config.yaml
num_hidden_layers: 9
n_experts: 40
experts_per_token: 2
d_expert: 128
vocab_size: 16384
qk_norm: false
attn_scale: 0.177
parallel_block: false
init: "uniform"
init_std_o: 0.00626
init_std_down: 0.00377
decay_fraction: 1.0
decay_shape: "linear"
final_lr_fraction: 0.0
batch_tokens: 131072
Below are experts of layer 2 (counted from 0) of a mixture-of-experts language model. Rows are named router (the router's row for the expert), gate (a neuron's input weights, with its number), up (a neuron's input weights, with its number) and show model dimensions 0-255. Each number is 200 + 30 x the weight over its row's rms, rounded and kept within 0 to 999.
After each expert's rows: "mostly gets" lists some tokens that are sent to it at least half of the time. This comes from a sample of Wikipedia text that the model never trained on.

# expert 20
router,214,154,213,247,187,222,237,170,228,187,205,183,213,221,209,196,192,211,145,250,261,245,205,177,200,188,255,183,207,203,243,212,211,273,203,240,169,211,173,127,249,190,208,166,198,247,210,136,140,164,219,223,218,175,215,241,185,222,190,170,216,206,209,212,226,211,221,213,212,208,217,232,227,130,149,170,204,162,143,159,192,145,218,193,206,168,194,173,153,184,168,206,168,179,187,210,194,198,151,235,190,138,148,217,235,217,249,203,166,202,198,190,191,190,198,170,202,142,173,260,161,215,265,183,190,216,211,144,234,118,189,204,202,186,220,198,232,198,214,154,233,200,221,249,207,196,260,213,233,165,179,127,224,190,226,197,190,212,131,193,197,213,203,191,229,209,180,234,192,180,183,191,169,182,204,153,222,227,218,157,228,163,202,177,171,235,158,223,199,144,237,181,207,252,193,246,199,220,170,188,208,226,212,170,220,230,224,198,181,194,219,211,156,227,229,202,195,230,182,226,215,163,182,203,235,155,247,200,198,238,204,205,218,214,210,228,251,177,154,161,178,153,197,224,194,194,170,179,209,220,277,186,230,161,169,210
gate0,208,212,210,224,243,217,212,238,172,240,228,207,190,246,179,251,210,166,179,207,236,213,183,181,196,200,200,236,178,225,144,264,193,175,230,198,231,246,216,254,179,236,168,187,166,204,231,216,227,236,199,246,146,193,209,173,191,197,176,201,191,237,169,211,181,230,207,189,228,184,173,193,172,193,203,184,234,150,178,177,180,267,198,229,207,186,183,253,139,214,230,173,183,243,210,141,209,196,213,158,135,195,137,218,248,217,226,224,194,184,223,205,217,205,264,147,197,205,208,159,139,148,160,177,216,231,192,164,258,172,219,183,221,223,250,191,161,130,197,149,138,194,143,191,209,225,249,259,229,199,177,223,204,183,202,213,219,181,154,140,237,191,232,227,218,205,212,175,229,219,145,204,203,197,170,229,208,169,212,173,244,212,216,174,200,162,194,156,169,143,218,172,162,237,243,238,184,192,243,253,202,203,240,208,198,193,161,116,173,214,182,203,233,170,176,220,191,217,239,139,214,228,197,212,173,164,203,212,255,223,224,253,198,226,222,175,179,222,193,206,207,212,176,172,204,224,162,197,206,216,184,201,205,183,151,194
up0,227,173,224,175,253,132,195,159,219,241,155,242,221,227,256,191,174,213,205,221,191,175,205,259,153,214,186,196,196,241,187,193,235,185,185,145,212,227,123,205,181,146,193,189,186,195,208,201,209,213,252,166,215,233,268,198,216,201,156,236,166,195,197,225,166,158,277,203,186,191,187,239,241,207,175,206,146,222,209,173,187,159,279,264,191,206,168,199,192,233,209,242,180,209,153,211,167,178,161,193,217,201,185,191,185,148,215,261,253,176,190,181,219,224,193,187,192,172,228,162,207,228,138,175,235,200,139,212,218,221,220,200,200,185,180,233,228,171,195,205,203,172,190,220,141,162,178,190,179,207,152,179,196,210,177,189,220,241,200,192,243,210,144,210,213,182,244,200,150,167,239,190,149,190,200,230,180,198,224,232,179,145,213,179,250,229,192,160,201,218,238,230,217,174,208,227,176,199,215,157,192,214,236,220,200,217,174,222,187,192,207,134,122,174,190,256,227,211,175,134,182,227,191,228,216,212,184,216,228,199,187,200,165,187,237,253,283,170,224,241,215,189,234,210,167,208,225,191,216,178,205,172,186,229,212,178
mostly gets: " All", "All", " Les", " Ty", " Saudi", " Ly"

# expert 30
router,140,239,146,134,185,209,232,198,248,238,174,260,201,222,207,231,204,220,199,168,217,203,191,157,145,225,169,201,174,212,173,191,198,159,181,154,226,251,248,218,171,211,207,240,210,159,173,217,176,212,159,153,159,198,193,186,224,224,162,216,220,220,183,199,165,204,225,236,185,157,223,235,163,220,215,154,211,158,240,193,190,211,187,233,151,254,231,192,177,192,125,207,262,177,223,228,192,205,243,226,217,187,229,186,205,230,206,183,220,188,218,197,238,179,218,233,191,208,172,207,250,166,231,193,233,186,243,222,219,203,207,169,203,206,218,200,133,168,179,232,231,161,270,176,215,207,216,231,196,230,224,223,195,224,245,241,190,183,209,155,132,200,181,213,187,168,182,194,161,217,144,227,264,220,189,200,252,147,180,204,212,265,136,232,213,186,166,145,157,192,194,218,223,148,241,228,178,244,199,178,236,185,230,130,191,188,176,177,175,209,215,228,218,189,208,198,183,160,204,192,198,176,223,258,170,257,197,209,222,249,160,199,258,191,222,212,152,204,212,163,211,185,145,204,222,245,212,201,194,191,174,191,196,164,185,177
gate0,209,237,220,188,215,163,193,198,149,185,153,203,157,187,246,153,208,123,250,206,198,249,157,179,173,160,229,176,161,198,135,231,145,215,216,231,205,208,208,222,176,182,214,204,171,211,232,190,215,194,231,222,174,180,188,185,222,166,218,205,183,195,248,133,242,207,198,193,182,273,183,171,157,218,176,210,151,217,195,172,218,162,175,219,256,181,208,210,129,209,190,199,171,228,221,205,163,155,249,241,175,204,191,191,183,224,195,172,176,176,208,206,204,184,241,187,170,223,154,245,213,179,156,227,162,245,161,222,166,211,183,176,230,164,215,233,192,220,149,173,192,227,199,179,250,179,188,239,189,188,223,216,127,218,181,175,184,240,149,225,246,200,232,184,189,158,185,180,228,148,221,155,183,157,214,185,198,170,186,186,188,222,199,244,220,203,181,172,170,179,198,218,200,248,215,134,127,213,180,246,140,220,240,204,185,229,176,162,157,215,208,223,254,194,194,230,206,171,235,253,195,219,197,231,231,265,222,183,216,176,176,177,201,176,219,209,190,183,191,212,223,196,164,254,240,215,178,179,174,147,123,242,196,202,222,182
up0,237,189,210,238,228,223,202,199,223,177,231,201,221,228,179,170,158,244,173,217,213,162,128,235,208,181,144,176,203,247,192,189,201,262,190,235,189,155,230,149,138,219,267,164,226,223,160,167,209,197,165,175,237,230,190,205,217,176,229,204,285,192,173,192,165,154,210,174,173,154,245,189,175,222,212,170,223,166,159,176,222,214,204,224,230,184,218,206,200,260,230,176,272,165,199,258,222,267,194,173,185,165,180,168,210,212,142,164,169,211,241,202,244,229,224,184,157,186,198,216,190,220,234,205,213,216,199,222,222,209,215,186,192,214,183,179,171,201,208,239,272,217,193,151,172,200,246,201,188,175,233,181,165,190,244,214,206,201,228,213,178,138,196,207,192,199,208,247,192,207,163,240,218,191,235,196,173,213,227,198,153,194,192,155,187,242,196,172,194,248,202,186,171,200,196,161,143,205,169,174,203,236,175,193,200,232,138,192,268,191,211,223,219,180,204,169,200,171,177,171,229,250,186,195,217,227,210,233,196,162,221,153,224,169,208,169,282,208,154,207,189,253,119,212,221,190,209,227,175,213,163,203,185,250,214,210
mostly gets: "is", " ex", "i", " medalist(s)", " century", " third"

# expert 28
router,233,180,210,197,231,211,214,251,262,248,200,216,154,185,187,245,192,184,215,190,264,248,149,150,211,216,171,212,248,183,200,187,204,157,232,163,194,173,179,177,234,209,188,196,219,177,193,221,256,236,194,210,149,231,202,181,213,204,223,175,211,198,163,227,177,224,157,140,205,175,256,171,190,179,146,187,168,230,165,214,154,200,242,212,154,136,203,195,222,189,152,245,183,149,180,208,173,214,181,181,186,158,170,214,197,257,249,151,228,228,205,162,193,194,192,146,171,201,227,149,202,134,205,152,183,176,188,193,151,178,184,215,212,202,159,263,198,173,167,176,219,248,190,165,254,228,131,167,196,171,201,201,146,240,210,194,179,218,207,229,192,229,213,267,201,265,180,188,171,231,216,190,209,192,206,209,210,175,149,200,226,164,157,180,196,174,181,224,136,195,190,182,224,193,238,220,229,207,230,215,230,210,219,173,184,187,225,180,161,157,197,163,164,177,183,204,186,189,182,212,207,167,257,174,180,212,169,176,152,173,229,160,204,216,188,170,217,173,178,126,169,247,172,199,233,176,189,190,225,145,168,243,225,207,234,223
gate0,157,193,150,204,211,218,217,238,250,201,177,223,220,197,213,161,207,217,206,263,230,232,200,223,162,172,190,152,170,222,188,176,207,143,248,190,258,234,201,138,181,165,248,130,247,163,203,164,261,226,207,240,214,205,260,195,220,207,172,151,190,200,170,175,234,174,212,187,215,211,213,183,211,215,198,201,207,234,254,175,139,161,174,197,234,197,220,210,142,162,196,220,211,232,164,214,197,185,195,227,161,163,184,195,206,165,146,141,250,203,161,229,252,228,125,236,233,154,241,230,198,250,225,178,210,204,150,153,193,210,210,263,225,258,249,223,171,198,172,210,200,248,174,216,158,138,215,196,140,202,187,142,186,175,225,190,212,179,186,178,207,199,198,190,203,199,197,201,236,224,223,207,199,194,223,197,196,229,228,206,178,186,207,196,185,168,203,193,155,246,259,245,192,185,241,198,235,149,253,216,185,216,203,169,210,186,256,191,191,247,172,166,195,206,202,202,205,195,228,182,178,218,184,173,237,178,184,160,237,201,220,236,156,200,211,182,221,252,173,182,216,200,242,174,135,223,185,214,219,192,207,181,169,257,170,184
up0,227,243,166,221,218,211,231,201,223,182,201,161,208,226,158,199,203,170,183,222,271,234,188,260,234,218,217,218,173,218,184,227,188,208,274,241,165,156,208,218,183,179,186,164,235,203,210,216,196,214,277,220,195,139,195,211,179,203,202,181,202,188,197,225,211,158,184,181,215,233,275,193,209,211,186,199,232,216,162,234,176,228,293,188,189,205,216,212,239,182,220,216,192,186,178,168,192,242,247,227,204,179,224,164,216,211,181,179,187,245,221,278,201,210,217,243,202,167,187,170,167,231,173,200,204,282,217,148,262,176,225,233,225,156,201,192,225,229,193,141,240,231,239,217,193,186,218,163,183,229,202,212,145,204,243,207,174,198,219,224,276,193,217,211,175,211,231,206,167,170,181,208,170,188,226,191,205,208,220,197,262,193,200,202,200,174,238,188,191,173,216,210,135,195,201,209,192,221,164,156,188,182,188,232,190,283,255,159,171,237,241,184,189,230,159,146,141,224,208,220,170,188,190,180,177,187,245,187,216,127,208,213,199,220,180,211,209,254,181,219,189,225,229,207,236,178,262,188,231,194,205,151,257,199,188,243
mostly gets: " by", " only", " By", " (with", "by", " were"

# expert 37
router,220,179,203,237,196,173,119,178,177,150,169,220,202,182,205,189,221,173,185,184,247,269,170,189,237,202,218,224,182,153,189,200,225,193,244,191,255,220,223,245,252,180,246,226,195,162,203,179,226,233,235,171,154,183,197,252,201,214,212,179,190,221,164,148,174,173,214,205,245,195,177,194,194,227,189,201,161,180,175,167,171,210,196,220,235,208,172,197,220,217,302,135,200,188,188,187,163,248,189,163,215,182,198,217,228,230,207,229,199,227,194,219,238,242,207,235,222,206,228,226,200,197,150,237,172,220,164,241,220,180,170,246,193,233,193,245,225,236,262,254,172,194,164,170,196,231,237,183,186,229,172,231,176,229,196,216,161,207,227,159,188,217,178,239,260,167,218,185,228,155,161,175,201,187,254,205,155,243,168,190,226,171,217,162,234,206,247,189,233,273,181,228,206,192,146,192,225,162,187,258,174,198,215,194,251,200,179,198,216,198,179,178,170,205,193,220,186,148,205,231,197,180,176,205,166,214,210,191,158,150,169,234,174,168,179,159,212,250,212,189,171,190,215,199,233,241,188,170,220,166,149,214,186,150,176,277
gate0,222,258,143,204,238,184,215,199,208,149,182,197,190,177,206,167,230,161,150,234,217,185,245,186,133,212,193,139,212,208,220,195,171,223,212,181,191,179,209,204,176,229,170,204,167,152,192,115,196,207,135,210,174,173,212,188,218,168,188,184,218,197,102,250,158,202,179,222,228,174,198,206,195,159,221,203,249,237,153,174,200,185,181,159,231,230,234,209,158,214,185,173,226,223,206,239,176,222,211,253,187,199,180,291,208,216,171,171,133,208,172,187,233,207,211,133,188,174,267,198,204,179,234,143,196,221,166,188,213,202,170,193,246,204,133,194,173,266,194,229,161,202,227,187,217,171,237,191,218,203,174,227,202,167,168,205,184,199,217,255,175,165,190,161,235,219,191,184,182,216,167,195,193,252,242,189,209,158,185,230,220,176,202,162,194,260,178,234,177,197,259,200,178,166,199,199,249,163,205,155,218,172,208,216,200,215,192,205,171,197,244,170,201,207,206,164,180,177,252,216,177,170,168,172,182,167,147,191,210,233,188,208,192,213,228,170,251,141,207,194,236,256,218,225,199,232,258,242,217,214,198,196,207,211,196,224
up0,223,206,190,238,196,158,195,225,232,197,181,202,215,193,205,177,180,183,174,179,172,184,148,125,206,217,148,196,208,172,169,215,221,148,186,202,181,215,211,214,247,151,235,207,205,251,244,192,176,193,246,190,159,192,228,200,205,184,196,218,246,254,179,209,181,179,243,170,264,129,149,153,233,182,210,191,193,168,192,227,220,181,164,210,180,191,225,170,179,193,163,161,251,218,203,255,230,222,192,185,197,189,247,204,218,180,211,150,227,198,196,225,176,258,268,214,192,203,185,209,238,189,183,208,246,226,236,203,217,201,161,212,164,185,206,196,175,200,236,178,168,163,171,210,215,251,181,204,161,223,190,159,173,208,227,155,148,119,200,208,219,194,177,192,196,192,171,244,267,202,209,191,228,186,131,204,168,195,203,182,233,220,205,178,196,110,270,170,212,171,188,196,185,187,212,238,190,256,173,154,203,152,166,197,153,172,257,202,212,210,210,204,264,198,179,192,221,201,184,211,206,166,218,193,209,178,174,166,226,184,209,195,191,131,208,184,174,249,201,243,135,169,207,144,244,256,241,165,229,191,153,192,193,176,169,227
mostly gets: " be", " also", " not", " later", " now", " music"

# expert 2
router,184,167,240,190,205,184,154,233,190,207,219,154,232,221,202,145,228,195,206,200,187,244,248,144,165,210,167,256,174,223,241,202,201,272,155,178,222,202,204,257,188,170,174,181,150,218,220,236,183,207,177,197,235,176,257,209,178,163,177,235,198,235,154,188,230,148,196,189,238,206,180,241,198,157,238,243,221,169,174,178,158,192,192,142,171,221,266,194,190,190,218,183,211,219,182,256,180,188,205,229,147,197,190,126,180,199,203,193,159,185,148,185,213,188,179,221,144,202,200,189,226,217,222,174,185,195,195,183,201,191,147,174,172,166,201,190,168,241,202,151,215,135,239,182,189,175,219,227,226,229,183,167,236,140,226,196,187,207,191,204,184,153,222,205,219,189,248,253,250,234,201,155,202,157,148,226,184,211,214,261,197,189,246,207,250,220,234,225,240,184,207,205,215,210,246,221,227,210,217,190,237,180,199,175,237,204,153,240,240,194,235,177,184,249,234,143,158,217,222,213,150,182,190,243,160,178,221,212,172,249,199,228,180,159,210,217,198,185,232,215,268,164,219,138,199,194,180,202,225,211,215,162,234,163,191,198
gate0,245,193,211,241,196,215,229,188,216,194,223,244,230,191,186,197,212,192,159,269,212,190,161,225,228,231,258,239,188,188,158,256,283,265,190,207,185,213,184,190,233,220,193,225,280,208,191,272,216,197,205,215,163,168,157,216,217,191,227,260,236,179,182,228,211,196,140,194,192,235,174,233,215,152,163,219,174,197,228,189,191,223,252,186,212,234,182,225,230,142,163,216,193,252,181,232,229,161,207,189,200,203,168,180,244,202,185,206,194,186,253,182,213,197,195,165,191,171,254,244,167,168,170,221,231,196,183,172,229,198,246,216,183,231,248,205,147,206,154,164,192,220,209,179,184,205,236,197,183,207,150,214,226,184,225,201,198,236,245,228,191,199,198,253,218,212,192,157,202,233,183,203,194,178,247,175,176,182,160,228,215,221,214,175,180,215,241,185,180,259,163,190,206,167,245,240,228,174,244,199,219,203,188,215,191,154,247,174,162,162,209,187,206,187,200,271,208,204,241,169,219,210,182,189,211,163,177,233,172,253,240,187,195,272,181,215,163,160,211,165,273,221,184,219,249,216,221,179,236,218,167,217,133,192,244,199
up0,176,127,233,195,220,168,182,118,157,208,177,183,179,194,196,174,204,212,214,197,165,221,232,185,244,216,180,165,175,177,260,208,249,236,225,133,213,182,197,224,244,208,157,182,212,248,238,254,201,191,215,200,252,202,221,276,205,175,159,187,251,166,225,260,215,207,214,234,207,225,206,167,168,186,238,167,232,172,198,180,183,132,155,213,175,192,226,223,236,215,194,198,212,140,189,170,225,163,186,229,193,160,201,172,187,212,163,166,196,207,169,235,191,218,223,267,184,220,168,221,157,201,147,230,216,220,214,248,186,229,200,182,179,212,149,202,174,165,192,240,223,181,191,186,191,217,177,216,228,223,234,172,215,204,165,205,152,230,251,205,218,161,192,244,197,210,165,184,195,207,194,207,187,190,242,162,187,230,246,225,178,182,245,180,235,195,131,193,206,173,185,228,167,222,261,235,198,172,220,235,213,125,176,182,209,219,194,275,194,194,175,180,236,167,159,175,215,173,171,180,171,137,209,185,155,235,227,233,175,187,215,178,200,196,183,181,227,214,137,167,182,211,178,186,200,140,241,228,171,188,199,233,235,218,245,171
mostly gets: " eng", "id", "Or", " Ger", " Dar", " Is"

# expert 38
router,205,178,208,202,194,167,212,212,219,217,194,178,216,235,237,190,190,217,220,165,164,181,185,172,186,190,188,245,183,179,172,197,168,271,208,220,231,162,179,168,160,149,200,274,202,218,196,213,166,239,110,186,171,171,265,164,177,210,177,194,225,174,229,165,165,158,221,242,160,155,209,199,196,135,197,183,245,135,222,261,222,208,208,173,139,221,212,205,239,235,183,213,260,243,178,214,198,145,169,216,208,154,243,210,202,161,247,208,156,189,178,195,148,181,223,206,175,222,156,253,260,176,220,213,177,188,179,179,157,217,207,192,179,225,234,181,227,236,205,194,170,186,201,193,185,251,209,195,241,237,213,198,240,179,200,200,187,207,250,240,201,217,204,178,230,158,251,203,238,224,150,169,271,177,223,197,153,216,186,215,210,215,211,196,227,235,204,190,204,218,264,177,233,246,205,206,237,218,181,189,206,173,224,177,166,222,236,189,219,219,169,203,244,195,236,145,222,204,233,186,174,189,247,261,153,171,174,184,198,240,206,209,230,238,220,247,185,248,242,176,242,256,171,172,218,196,172,206,217,195,211,251,234,205,196,202
gate0,241,151,226,229,189,215,180,192,192,221,254,219,166,137,193,210,207,220,180,196,186,163,188,193,233,165,213,179,154,214,164,225,162,165,219,227,208,201,176,217,241,195,233,213,134,165,146,209,248,192,220,259,152,208,148,191,153,205,224,229,224,176,191,188,152,187,196,248,222,235,242,166,244,161,175,200,193,167,201,171,196,212,209,202,152,205,200,229,229,220,201,245,215,173,207,248,201,176,209,142,179,198,199,197,236,215,227,210,201,229,167,220,220,233,274,121,229,183,164,181,200,245,175,142,195,157,181,242,195,161,260,226,194,219,224,169,181,221,181,219,176,208,160,214,223,184,225,179,165,192,217,239,186,183,199,224,227,169,230,111,177,214,199,203,172,194,178,195,150,235,172,240,244,203,248,176,244,192,214,214,199,176,253,236,233,234,213,205,189,191,172,232,203,192,190,180,216,210,165,179,190,181,257,224,240,174,177,187,211,223,198,256,273,156,196,196,257,215,169,224,175,187,198,205,218,206,179,247,194,211,170,182,201,219,172,218,212,169,243,197,206,199,150,180,121,180,166,228,196,229,258,175,239,266,166,190
up0,168,247,202,178,170,229,204,216,188,220,195,184,240,178,213,186,255,165,185,246,174,214,204,244,184,208,226,174,207,191,227,207,198,128,195,212,182,174,171,220,216,170,202,207,189,154,214,244,214,232,193,199,187,170,184,258,225,160,193,154,170,158,198,250,169,245,213,192,198,224,181,234,179,226,246,139,141,160,168,194,242,221,194,172,238,169,197,235,196,206,168,190,136,182,213,167,227,216,150,237,141,183,156,205,257,243,221,215,205,211,158,252,170,183,207,173,211,182,205,195,168,200,218,232,189,191,167,167,215,216,213,184,241,182,223,200,191,198,144,237,156,196,203,194,228,206,196,209,233,173,201,225,222,155,205,216,203,172,237,163,164,245,239,189,241,205,148,221,204,187,177,143,166,266,144,218,165,210,191,240,216,267,212,206,201,270,241,187,184,235,235,226,194,246,187,192,121,201,211,163,195,182,234,172,222,193,151,209,251,176,287,210,151,205,228,228,157,157,193,189,235,151,196,206,170,206,205,145,212,250,158,163,211,244,221,197,228,201,184,188,214,227,166,228,212,244,190,184,200,229,244,193,204,208,192,185
mostly gets: " FW", " Chevrolet", " Loss", "0%", " Dan", " .6"

# expert 4
router,232,231,165,152,148,208,262,164,220,175,237,228,161,208,251,208,186,183,231,208,202,199,213,190,191,211,240,171,220,235,172,197,205,182,222,209,228,182,209,157,211,221,204,229,267,159,170,190,159,220,170,190,221,231,206,216,234,231,206,158,191,235,210,193,227,181,181,195,156,159,151,204,274,175,216,206,224,209,187,183,248,243,221,113,211,202,229,213,185,212,173,189,186,227,209,232,206,181,169,165,180,235,228,131,225,212,230,221,248,147,216,185,161,174,143,211,160,192,201,190,171,181,233,193,161,210,222,215,196,205,253,217,247,191,216,191,169,232,178,205,201,240,187,226,237,182,206,180,186,146,236,241,205,128,219,259,215,138,223,189,196,175,193,190,163,210,143,194,180,255,175,181,216,218,274,191,224,237,183,220,230,214,164,192,149,227,190,249,202,158,183,138,248,217,194,202,193,212,231,183,166,225,164,171,174,178,213,225,208,189,198,140,130,178,149,216,225,212,158,181,198,182,202,196,132,235,181,229,246,206,233,201,165,163,168,197,203,173,215,155,198,249,228,203,168,203,170,199,193,180,163,259,218,201,213,185
gate0,158,230,133,192,139,185,210,176,180,190,237,164,157,196,221,226,182,225,185,220,198,168,205,243,184,213,187,208,226,158,241,230,210,245,199,241,234,144,195,199,175,255,230,219,186,171,182,182,169,221,189,228,156,170,189,176,163,184,231,208,207,200,215,224,148,246,223,168,160,247,245,192,229,237,148,179,197,157,245,177,227,191,147,193,178,200,213,150,236,222,276,198,170,214,211,243,132,229,223,161,229,196,212,157,269,197,151,186,159,186,161,175,183,232,185,179,213,256,209,244,166,189,190,224,180,197,228,212,183,159,251,189,222,243,212,239,248,195,175,181,230,225,186,193,258,190,171,185,159,227,188,196,215,217,165,180,176,227,193,236,208,197,211,186,206,173,192,227,207,153,188,213,192,210,253,201,272,224,183,282,200,177,183,213,163,198,196,202,134,198,221,241,226,231,148,218,174,199,208,207,226,212,241,182,198,229,190,212,216,201,218,228,275,201,191,249,215,165,210,232,201,231,218,167,173,199,195,218,195,175,195,177,203,198,169,168,208,211,174,183,223,241,170,207,131,118,198,147,191,197,218,208,198,149,170,231
up0,143,236,220,240,207,246,201,261,208,152,192,196,167,163,155,221,237,224,236,179,231,214,178,194,207,238,191,209,159,168,166,147,192,201,174,268,174,172,188,188,232,170,223,162,124,172,186,231,242,185,175,195,150,218,142,196,187,220,178,201,169,228,182,179,228,191,255,224,199,164,201,213,181,230,219,239,198,205,213,175,157,225,214,171,180,247,214,207,219,196,209,217,214,237,143,214,196,199,202,236,197,249,181,169,218,190,170,211,202,242,202,135,170,188,190,198,125,151,199,255,204,221,192,229,171,227,252,193,160,239,165,237,228,197,213,168,172,232,162,221,191,219,219,203,238,212,203,166,274,230,211,182,210,203,187,193,196,203,127,195,183,199,204,204,201,202,205,256,190,180,219,185,215,182,222,232,196,255,201,181,184,229,215,153,184,181,199,169,282,193,199,182,162,169,197,183,150,201,202,144,255,203,196,244,207,171,229,216,171,191,212,202,203,200,224,265,200,167,189,195,175,238,167,195,155,184,233,210,138,194,243,213,193,222,177,229,205,235,158,220,274,242,163,147,140,205,258,200,236,177,203,171,193,157,205,169
mostly gets: " ==", " =", " politician", " ===", " (loan)", " footballer"

# expert 11
router,233,174,240,229,173,180,165,167,174,198,223,199,205,221,187,183,188,221,217,210,222,203,242,154,223,217,151,251,218,178,222,159,176,240,188,200,153,195,163,175,188,225,211,186,147,191,146,213,216,205,172,157,174,182,229,158,174,217,186,218,169,248,241,207,185,200,219,200,182,183,195,188,216,188,272,225,235,172,186,219,210,211,225,174,229,225,212,231,186,200,176,207,185,236,235,158,171,228,152,197,196,174,204,177,171,175,205,260,157,184,161,132,199,197,211,247,183,209,157,252,201,158,205,224,177,174,212,162,129,205,217,265,208,224,173,156,209,239,159,135,208,162,246,156,182,273,248,251,241,223,247,167,202,204,162,214,175,203,193,202,175,210,254,185,206,248,217,236,211,226,206,194,136,182,204,180,158,233,210,269,157,270,211,168,243,227,142,186,160,187,178,217,248,197,224,222,159,235,208,152,163,185,191,206,226,223,188,173,230,227,207,180,237,172,224,175,178,217,196,212,204,165,185,166,188,149,139,205,257,198,225,177,233,250,214,226,169,236,205,192,244,239,207,204,224,216,190,170,227,196,187,220,202,208,225,170
gate0,196,199,158,168,184,179,165,181,178,191,186,178,212,213,252,249,183,168,173,209,227,184,217,162,148,213,182,194,142,141,144,235,217,255,242,234,258,243,172,208,143,222,241,219,143,190,238,200,148,251,176,190,208,191,205,224,225,241,215,191,224,215,168,174,252,205,246,219,177,156,227,188,188,165,203,167,177,229,238,162,117,178,166,172,191,190,173,202,195,197,192,199,199,174,126,299,166,151,192,235,201,196,210,146,151,157,214,195,194,210,235,170,242,212,169,150,215,185,215,193,190,187,259,214,182,196,258,194,208,225,193,210,197,213,213,245,222,195,205,158,206,165,174,170,175,238,174,201,208,165,162,156,212,242,238,217,170,263,228,171,187,206,160,204,178,170,177,165,221,191,199,209,213,236,166,198,156,138,200,146,172,183,228,184,167,219,149,154,223,178,188,192,211,172,206,202,187,186,177,241,236,212,162,208,210,210,185,196,247,182,195,189,172,173,215,162,157,211,238,185,186,222,169,171,195,180,210,176,172,181,194,235,167,197,174,180,216,190,188,213,164,178,262,194,211,165,201,212,186,193,156,197,172,155,133,220
up0,183,207,216,184,181,224,197,192,261,175,196,175,242,146,189,189,170,180,209,165,164,191,185,230,263,203,208,186,193,199,226,201,199,214,255,244,217,194,126,214,187,233,167,186,206,267,220,159,218,216,206,216,208,180,224,217,223,180,179,226,219,219,140,184,182,148,190,230,167,235,228,219,185,227,193,216,205,155,267,233,232,162,187,185,155,202,224,176,230,207,203,227,216,190,250,184,143,177,246,215,212,202,183,226,176,209,207,182,213,170,150,177,159,157,224,209,206,226,228,180,198,176,224,241,167,154,229,233,190,259,200,282,230,227,233,208,104,199,195,199,205,194,249,240,232,161,193,191,195,241,184,143,204,236,193,272,233,233,181,229,253,217,240,183,162,264,197,157,249,213,221,227,178,195,196,196,199,168,195,228,239,190,175,193,198,207,251,234,221,239,142,185,212,211,189,183,201,208,189,244,192,156,166,152,236,200,157,178,207,189,203,185,248,236,134,205,201,219,221,212,239,193,205,205,167,211,210,239,185,263,208,176,170,212,169,211,187,181,215,193,174,203,170,193,141,182,236,164,222,213,177,233,253,181,257,168
mostly gets: "°N", " (D", "″N", " Cl", " UTC+", " Years:"

# expert 24
router,252,222,242,251,214,172,193,179,171,220,180,203,199,209,213,192,172,175,224,276,199,206,259,243,212,232,239,250,229,228,197,195,239,212,190,158,160,154,194,184,244,204,201,213,170,181,172,196,165,222,252,247,191,153,216,271,237,145,214,219,159,224,187,195,223,178,202,147,217,262,156,174,188,167,162,180,223,221,224,258,201,121,186,183,170,153,235,211,243,222,169,168,243,226,191,199,195,167,181,169,245,159,208,210,199,263,171,162,187,218,245,202,198,184,198,185,208,205,176,209,198,205,222,153,234,182,228,231,252,159,198,175,248,210,164,206,145,192,181,182,165,184,231,226,184,209,214,204,183,201,201,192,182,205,223,135,190,203,177,211,194,237,197,149,212,199,199,247,209,181,191,190,187,211,198,190,185,242,158,228,229,150,133,222,225,158,185,191,241,202,190,187,256,213,152,196,267,208,156,272,210,176,268,198,205,275,206,215,149,231,164,216,213,183,184,211,196,195,198,229,182,166,182,201,191,220,219,214,210,194,183,205,168,236,259,172,232,186,196,200,210,228,227,202,173,218,156,219,185,234,179,131,177,217,207,173
gate0,171,215,210,169,239,210,205,219,205,223,173,189,207,213,212,204,248,236,230,218,234,188,221,204,188,197,183,187,186,209,201,203,245,219,181,221,190,171,209,216,189,156,253,154,203,226,206,189,228,163,177,249,133,153,189,176,169,196,212,193,166,240,196,173,199,164,202,208,185,252,196,176,219,273,161,223,251,234,202,210,202,177,190,188,212,240,262,228,251,220,214,163,150,243,189,169,179,170,194,227,246,169,187,197,158,186,149,208,216,175,189,243,180,175,204,130,144,202,242,176,211,141,237,222,157,236,162,232,220,193,249,183,220,179,231,212,154,221,164,241,180,183,207,193,156,203,205,180,214,212,224,177,173,166,216,196,154,177,208,201,184,215,234,114,218,167,182,241,218,187,203,173,184,235,180,210,171,211,172,185,139,206,227,209,211,171,186,225,162,183,174,134,158,207,250,193,231,182,226,167,169,249,213,230,241,183,207,217,205,205,213,189,214,219,199,225,217,189,160,144,200,208,220,195,212,171,177,177,214,144,183,207,185,266,226,251,93,192,182,207,227,162,264,178,198,218,115,210,206,195,167,183,221,130,211,199
up0,188,226,192,162,179,193,199,126,217,212,173,236,227,156,179,179,216,121,214,192,220,169,160,217,204,256,217,197,198,180,201,141,221,142,171,146,218,199,221,149,189,216,232,248,199,198,231,150,231,166,208,221,258,217,204,265,172,174,172,191,209,155,153,181,212,211,226,174,202,253,171,186,232,160,180,213,198,245,206,204,152,188,200,252,228,171,176,208,211,177,178,176,214,193,192,199,242,171,198,168,189,138,172,210,175,193,164,133,234,180,189,191,211,206,227,134,188,219,124,140,193,227,176,217,214,246,163,144,194,209,238,203,218,259,200,216,211,209,213,215,221,198,128,230,195,210,214,175,228,198,157,172,176,218,164,196,213,212,159,210,168,161,212,221,177,178,181,197,187,175,174,215,184,189,196,205,161,176,165,205,227,190,213,207,207,189,193,199,168,125,216,264,150,266,228,203,213,185,193,210,220,187,257,237,219,221,213,183,215,213,199,144,185,235,176,143,181,214,178,205,203,196,208,225,197,153,217,229,199,221,207,231,239,189,213,229,140,254,211,162,201,250,192,233,197,277,219,248,199,228,212,217,191,267,187,198
mostly gets: " Williams", "an", "ández", " Murray", " Robinson", " Lewis"